config.toml
router_score = "softmax"
shared_expert_gate = true
beta2 = 0.99
Below are experts of layer 5 (counted from 0) of a mixture-of-experts language model. Rows are named router (the router's row for the expert), up (a neuron's input weights, with its number) and show model dimensions 0-255. Each number is 50 + 15 x the weight over its row's rms, rounded and kept within 0 to 99.
After each expert's rows: a language model's description of what the expert responds to. This comes from a sample of Wikipedia text that the model never trained on.

# expert 51
router:58 49 29 38 42 34 22 16 00 69 61 75 63 40 59 74 54 37 50 68 46 70 54 36 36 38 12 47 40 35 60 49 66 33 45 64 41 67 65 48 41 40 41 42 40 41 53 56 37 36 76 47 61 14 40 71 44 78 47 54 66 73 54 37 63 67 61 48 43 73 50 31 34 65 40 34 54 68 40 63 66 66 50 68 42 60 24 36 45 66 42 38 49 40 35 38 60 40 36 44 42 38 36 70 40 64 82 46 30 23 58 57 55 65 39 40 41 33 66 55 60 63 32 55 73 68 66 57 36 33 42 72 50 71 59 55 32 22 34 50 61 47 47 60 64 29 33 38 46 41 38 59 60 38 71 31 67 67 50 39 38 53 51 46 66 20 36 29 43 56 41 66 53 80 58 52 23 41 61 47 43 51 59 09 61 49 66 55 42 33 49 42 35 50 58 42 51 25 99 30 48 59 44 72 87 68 37 69 36 48 44 34 41 59 65 51 58 49 49 75 44 58 29 51 32 35 59 40 59 39 27 59 53 49 72 46 35 39 39 60 65 32 71 53 46 64 39 64 50 56 63 66 58 60 60 60
up0:58 56 53 24 48 36 60 54 19 03 58 45 66 37 60 72 55 47 88 40 70 41 44 48 08 55 43 59 62 36 58 38 53 65 55 54 36 65 71 59 38 71 67 59 46 51 30 59 59 30 34 30 17 69 38 66 28 63 41 32 41 57 56 58 40 44 68 48 47 52 43 30 48 37 45 43 58 72 42 42 70 53 51 57 52 90 27 53 52 68 73 57 62 43 15 34 64 60 23 70 29 23 68 51 13 57 68 43 27 44 70 53 59 47 63 21 52 49 72 62 31 53 43 54 70 29 76 45 52 38 41 30 52 64 64 41 41 67 04 29 44 45 30 49 36 43 26 53 67 35 53 43 63 44 59 47 72 56 34 44 39 57 51 58 47 36 75 50 41 56 34 36 42 71 52 27 64 54 40 51 41 65 56 38 53 55 72 60 50 38 29 70 67 53 64 44 46 23 53 41 43 46 57 52 33 69 47 46 70 82 47 33 43 52 23 56 37 43 41 24 52 44 63 28 45 65 89 39 46 54 59 27 44 32 52 52 43 68 70 43 51 43 41 67 53 38 57 61 50 52 79 41 38 66 37 56
Description: Ordinal and ranking words in sports results and tables, such as second, third, silver, gold, similar, plus hyphens in dates.

# expert 6
router:74 57 41 34 30 67 57 51 13 00 67 62 49 61 63 60 75 46 64 70 44 70 34 39 19 30 47 37 35 37 68 43 59 40 29 54 26 52 66 45 63 44 41 47 63 35 58 60 33 35 65 37 33 63 28 57 36 94 45 55 55 61 50 41 65 58 60 66 49 40 40 42 48 74 34 48 68 56 76 75 65 60 43 54 44 63 43 34 42 54 19 59 73 48 39 34 77 38 48 27 39 35 40 57 44 50 58 39 39 45 53 62 55 68 54 45 37 40 49 60 08 35 40 75 64 23 45 55 29 39 41 35 52 75 43 66 34 68 37 27 51 47 27 73 52 36 70 37 73 52 30 63 39 41 48 39 57 50 72 34 44 67 34 37 42 62 33 34 41 70 32 62 62 34 69 40 41 34 53 86 47 62 61 33 65 72 57 66 30 34 45 58 43 39 18 41 45 31 48 25 42 74 59 53 66 59 48 54 32 39 42 42 49 61 66 56 58 57 60 61 44 64 40 38 48 48 60 49 54 43 58 66 69 28 65 56 33 36 46 58 63 38 69 71 48 65 34 38 37 48 18 61 54 62 76 70
up0:14 21 41 38 42 19 65 67 53 41 50 54 45 59 28 45 68 34 67 71 35 48 53 69 42 29 37 45 52 68 43 40 99 49 56 43 34 63 37 35 61 55 33 38 59 48 73 56 49 37 50 72 51 38 63 71 27 63 35 59 55 55 60 15 60 64 72 64 41 63 66 47 16 48 27 46 58 43 43 45 80 28 31 31 52 43 43 39 49 54 35 28 65 41 20 12 51 24 28 31 36 29 52 44 53 56 58 45 77 37 70 43 53 38 47 48 66 40 66 35 18 37 63 63 50 56 35 57 27 33 58 37 71 37 38 81 52 56 55 27 59 32 57 74 69 68 68 40 26 63 82 53 31 50 57 47 59 50 39 33 66 65 51 66 52 44 48 64 50 45 29 37 63 46 47 46 61 20 49 51 32 50 50 32 43 29 68 67 43 59 45 35 52 35 59 52 39 38 70 46 36 49 48 57 75 60 48 68 42 68 44 57 52 62 51 75 48 28 32 72 50 45 21 53 27 33 60 76 49 26 45 42 56 48 72 25 57 55 36 38 68 32 59 60 55 61 37 55 66 51 75 72 45 53 28 41
Description: Word-final suffixes such as 's, -s, -es, -ers ending names and plurals (Dichgans, DVDs, Jiang's), often in election tables and military unit names.

# expert 60
router:29 53 41 43 37 28 37 46 07 31 59 54 81 43 46 62 62 40 37 60 59 45 54 34 22 60 45 42 35 31 52 48 55 36 36 78 37 54 57 33 50 35 41 43 54 38 78 62 29 37 83 38 50 61 53 68 37 99 46 62 60 54 48 46 65 57 66 68 51 73 52 44 39 65 39 46 59 43 42 64 67 65 58 58 37 39 46 36 31 72 78 30 31 38 29 32 72 37 42 20 43 46 28 48 38 64 36 44 30 31 62 65 60 71 49 39 74 44 68 64 54 21 44 61 24 28 35 57 37 37 34 34 64 51 39 62 57 71 50 39 57 72 41 49 60 31 30 32 64 38 36 76 45 43 58 40 61 56 79 50 29 70 37 38 71 48 00 56 31 69 40 58 55 33 75 35 24 41 51 39 40 74 53 48 61 54 58 71 43 42 62 53 45 52 52 69 44 38 58 47 42 56 41 63 60 60 48 57 36 42 38 50 77 56 63 58 58 52 58 62 41 65 23 42 35 44 54 17 62 41 66 49 61 32 70 42 35 24 41 66 51 42 97 59 40 56 38 43 56 60 51 67 62 71 56 52
up0:64 50 47 46 40 53 84 45 46 37 44 45 51 76 68 60 61 46 48 51 57 43 46 55 45 58 52 32 24 57 38 54 47 48 56 49 66 25 55 32 80 51 41 46 66 55 53 47 38 44 40 28 27 57 36 67 56 46 69 78 62 46 65 31 40 50 72 51 56 75 59 72 44 28 76 47 67 58 62 62 30 53 47 49 73 46 33 62 38 56 31 39 26 33 45 42 77 78 15 84 23 42 46 63 52 52 61 50 52 44 66 84 68 45 57 39 49 38 43 52 53 56 42 47 29 32 58 40 49 62 68 42 48 42 11 67 70 83 15 41 43 47 48 51 69 53 48 45 32 67 50 76 47 39 42 48 39 52 40 65 67 68 71 37 34 42 49 62 61 72 26 62 57 60 71 49 74 50 48 42 71 50 68 52 55 36 57 48 76 54 50 45 46 20 45 43 82 13 94 54 48 31 68 54 64 20 47 24 72 45 36 71 31 24 46 65 26 70 64 68 63 54 87 61 72 45 77 36 42 56 58 45 48 36 44 62 42 58 56 56 52 53 31 34 50 59 49 43 82 49 56 51 44 45 27 63
Description: Hyphens starting bulleted lines in lists, such as career entries or image captions, plus = markers and word pieces with accented letters.

# expert 50
router:55 13 41 32 73 53 31 51 56 38 58 72 52 47 46 52 41 12 61 64 59 46 43 32 71 42 49 40 23 34 75 51 64 38 40 34 26 63 76 44 27 42 37 54 79 37 13 66 60 38 51 40 57 34 56 60 43 23 45 64 58 66 62 29 58 67 59 62 54 66 74 39 35 52 35 35 62 35 48 64 65 62 23 66 42 37 43 32 37 62 57 19 53 48 49 39 52 54 30 44 77 40 69 51 35 59 72 78 27 45 68 68 58 58 37 33 36 30 49 60 39 56 32 51 54 44 45 58 49 42 36 62 74 87 42 67 48 44 40 34 58 46 39 48 64 41 26 36 63 44 39 46 56 31 72 42 61 65 49 43 53 56 46 33 50 62 30 66 40 66 39 52 70 54 57 42 66 36 51 68 21 40 70 16 62 58 63 54 36 29 59 60 51 48 49 42 39 36 43 23 37 63 34 74 97 54 37 67 41 48 43 45 13 55 65 58 49 56 25 68 35 66 55 29 37 42 64 23 65 30 40 67 66 42 65 57 41 45 22 59 59 39 57 69 44 68 37 38 35 62 32 56 72 55 33 74
up0:45 33 36 51 50 17 62 54 48 37 58 56 57 59 41 55 66 37 34 63 38 64 53 22 36 40 50 48 46 49 58 36 50 54 34 50 45 63 67 40 39 34 54 34 44 61 70 37 78 53 90 43 61 48 67 50 67 40 58 46 28 40 32 21 53 53 50 88 56 38 58 19 81 16 26 38 53 47 61 61 99 57 52 59 39 47 34 64 20 42 47 55 43 41 49 38 53 43 29 47 60 40 64 77 82 52 62 64 52 54 45 39 36 63 71 61 50 18 55 38 57 30 61 56 58 50 51 65 34 53 38 62 59 55 31 60 66 57 44 49 38 63 63 58 56 36 71 58 60 24 38 55 27 57 53 50 61 55 63 59 31 47 51 38 56 41 32 62 37 51 39 24 50 62 45 48 46 54 43 71 52 65 69 64 57 54 56 66 47 26 72 62 57 09 68 43 60 32 52 56 58 23 51 58 52 73 18 36 44 88 59 67 43 61 57 33 68 67 36 64 22 37 38 24 53 28 52 31 53 28 45 52 92 22 52 66 37 58 45 19 40 79 57 41 50 61 66 32 60 42 52 59 73 44 68 79
Description: Opening quotation marks, pipes and parentheses, word starts right after "(" or a quote, and verbs after "to" (keep, take).

# expert 40
router:44 53 37 37 37 21 14 47 12 35 46 58 73 69 38 53 84 15 65 66 46 66 37 41 58 45 39 41 44 48 53 70 65 40 37 68 40 62 62 28 42 47 37 73 37 35 63 61 70 44 71 43 17 51 28 63 39 45 35 63 70 63 56 32 67 66 65 56 36 25 46 45 33 63 35 39 65 54 46 64 83 66 41 57 40 70 84 42 39 66 49 49 62 46 25 29 68 37 36 36 61 47 56 60 37 56 35 36 61 28 64 60 57 68 39 34 41 40 66 51 61 67 49 54 73 30 45 67 38 40 32 53 57 72 16 66 45 32 40 47 63 21 41 51 60 35 73 39 55 56 29 72 62 41 57 45 59 57 68 23 50 71 41 37 58 42 65 36 37 67 30 65 68 77 58 42 50 29 45 55 46 61 59 67 65 49 57 62 28 25 70 52 53 75 50 38 42 28 64 21 32 62 54 56 89 58 49 62 31 44 37 48 65 60 59 68 69 59 70 59 44 65 86 38 41 43 61 57 29 39 38 53 53 39 71 64 36 39 35 62 64 36 36 64 38 53 35 58 46 61 30 63 56 65 66 47
up0:63 52 34 48 47 51 75 44 39 17 46 67 34 43 46 39 58 47 59 72 55 52 60 33 54 44 43 23 40 37 75 30 47 44 48 43 55 55 31 14 63 50 56 48 63 48 59 46 53 60 52 44 60 45 84 52 59 46 27 78 74 22 37 69 73 68 40 47 60 33 46 48 64 47 29 36 67 46 68 99 47 65 38 71 60 23 36 30 53 35 38 52 44 29 23 33 38 53 54 58 63 43 54 46 28 39 54 46 35 23 42 58 53 66 63 07 43 46 29 58 33 46 53 60 44 47 61 52 43 65 29 37 35 65 45 77 39 66 29 16 56 38 38 58 32 48 49 20 36 56 35 52 33 53 73 44 50 74 29 36 49 48 36 64 57 42 81 36 42 80 53 66 34 33 68 35 40 65 40 60 46 42 53 49 66 48 39 56 36 25 44 50 43 21 36 52 48 71 67 66 41 53 44 91 58 67 54 48 39 58 24 60 57 40 62 55 62 53 42 55 64 50 65 62 61 35 51 53 24 22 50 18 55 46 54 69 64 51 36 51 74 37 29 78 27 40 40 37 52 51 77 71 58 74 35 62
Description: Organisational nouns after ordinals or in table headers, such as Division, League, Club, Brigade, Battle, plus The starting sentences or credits.

# expert 36
router:74 54 24 32 31 37 16 43 22 47 58 57 32 37 57 67 67 64 72 67 66 40 55 39 33 60 40 37 43 35 61 57 63 42 42 53 51 66 48 41 45 33 43 47 57 37 38 68 33 33 48 35 53 23 77 56 47 82 41 58 67 69 43 33 63 55 56 68 54 51 77 26 52 64 29 49 56 36 50 61 58 72 50 72 36 29 55 33 45 53 74 63 45 66 32 25 44 33 52 56 20 49 32 46 54 63 27 50 44 34 62 62 63 62 43 27 36 40 65 41 64 28 41 58 80 53 22 62 48 34 34 52 54 33 58 68 54 58 23 42 66 44 51 15 65 39 34 44 23 39 42 72 53 47 65 43 54 54 49 37 39 74 39 44 37 77 42 36 41 52 43 52 72 53 54 43 56 44 37 46 34 47 56 19 56 27 58 68 38 40 59 35 30 23 47 40 30 39 59 18 41 59 61 47 77 63 42 49 40 43 27 50 46 63 67 52 60 75 45 55 32 53 99 59 31 46 71 22 68 33 29 66 55 42 72 54 45 53 42 60 64 46 78 62 36 48 28 48 82 47 65 55 56 70 87 41
up0:33 49 55 37 44 65 10 46 43 40 30 59 58 50 60 52 47 65 42 56 49 49 41 42 57 45 70 54 24 44 47 55 50 45 42 57 60 74 51 25 42 34 67 50 56 56 30 32 70 55 57 51 79 66 61 67 47 44 36 49 71 45 27 19 78 80 39 37 76 37 60 53 45 60 56 20 68 47 53 56 69 57 47 42 47 76 35 41 34 33 34 77 95 50 45 28 62 55 34 74 42 30 50 63 56 46 42 71 48 14 44 34 66 73 60 53 60 58 50 69 58 68 22 31 57 25 54 33 47 45 29 30 67 51 22 81 62 29 25 52 40 56 45 61 46 56 51 32 46 49 42 39 69 30 65 34 61 77 62 64 54 64 25 47 39 55 50 41 45 45 32 61 65 72 43 53 41 36 41 59 35 83 61 67 71 31 62 38 51 14 51 23 41 44 22 41 30 29 60 46 63 46 45 69 48 45 21 66 31 58 73 33 36 66 94 63 47 53 39 65 42 80 64 49 53 45 51 23 51 44 65 50 43 51 57 69 46 59 44 52 70 33 60 60 36 63 56 66 58 72 46 59 64 56 58 40
Description: Dashes, hyphens, slashes and commas between numbers or compound parts, as in 2009–10, two-month, Under-18, 16–21 cm.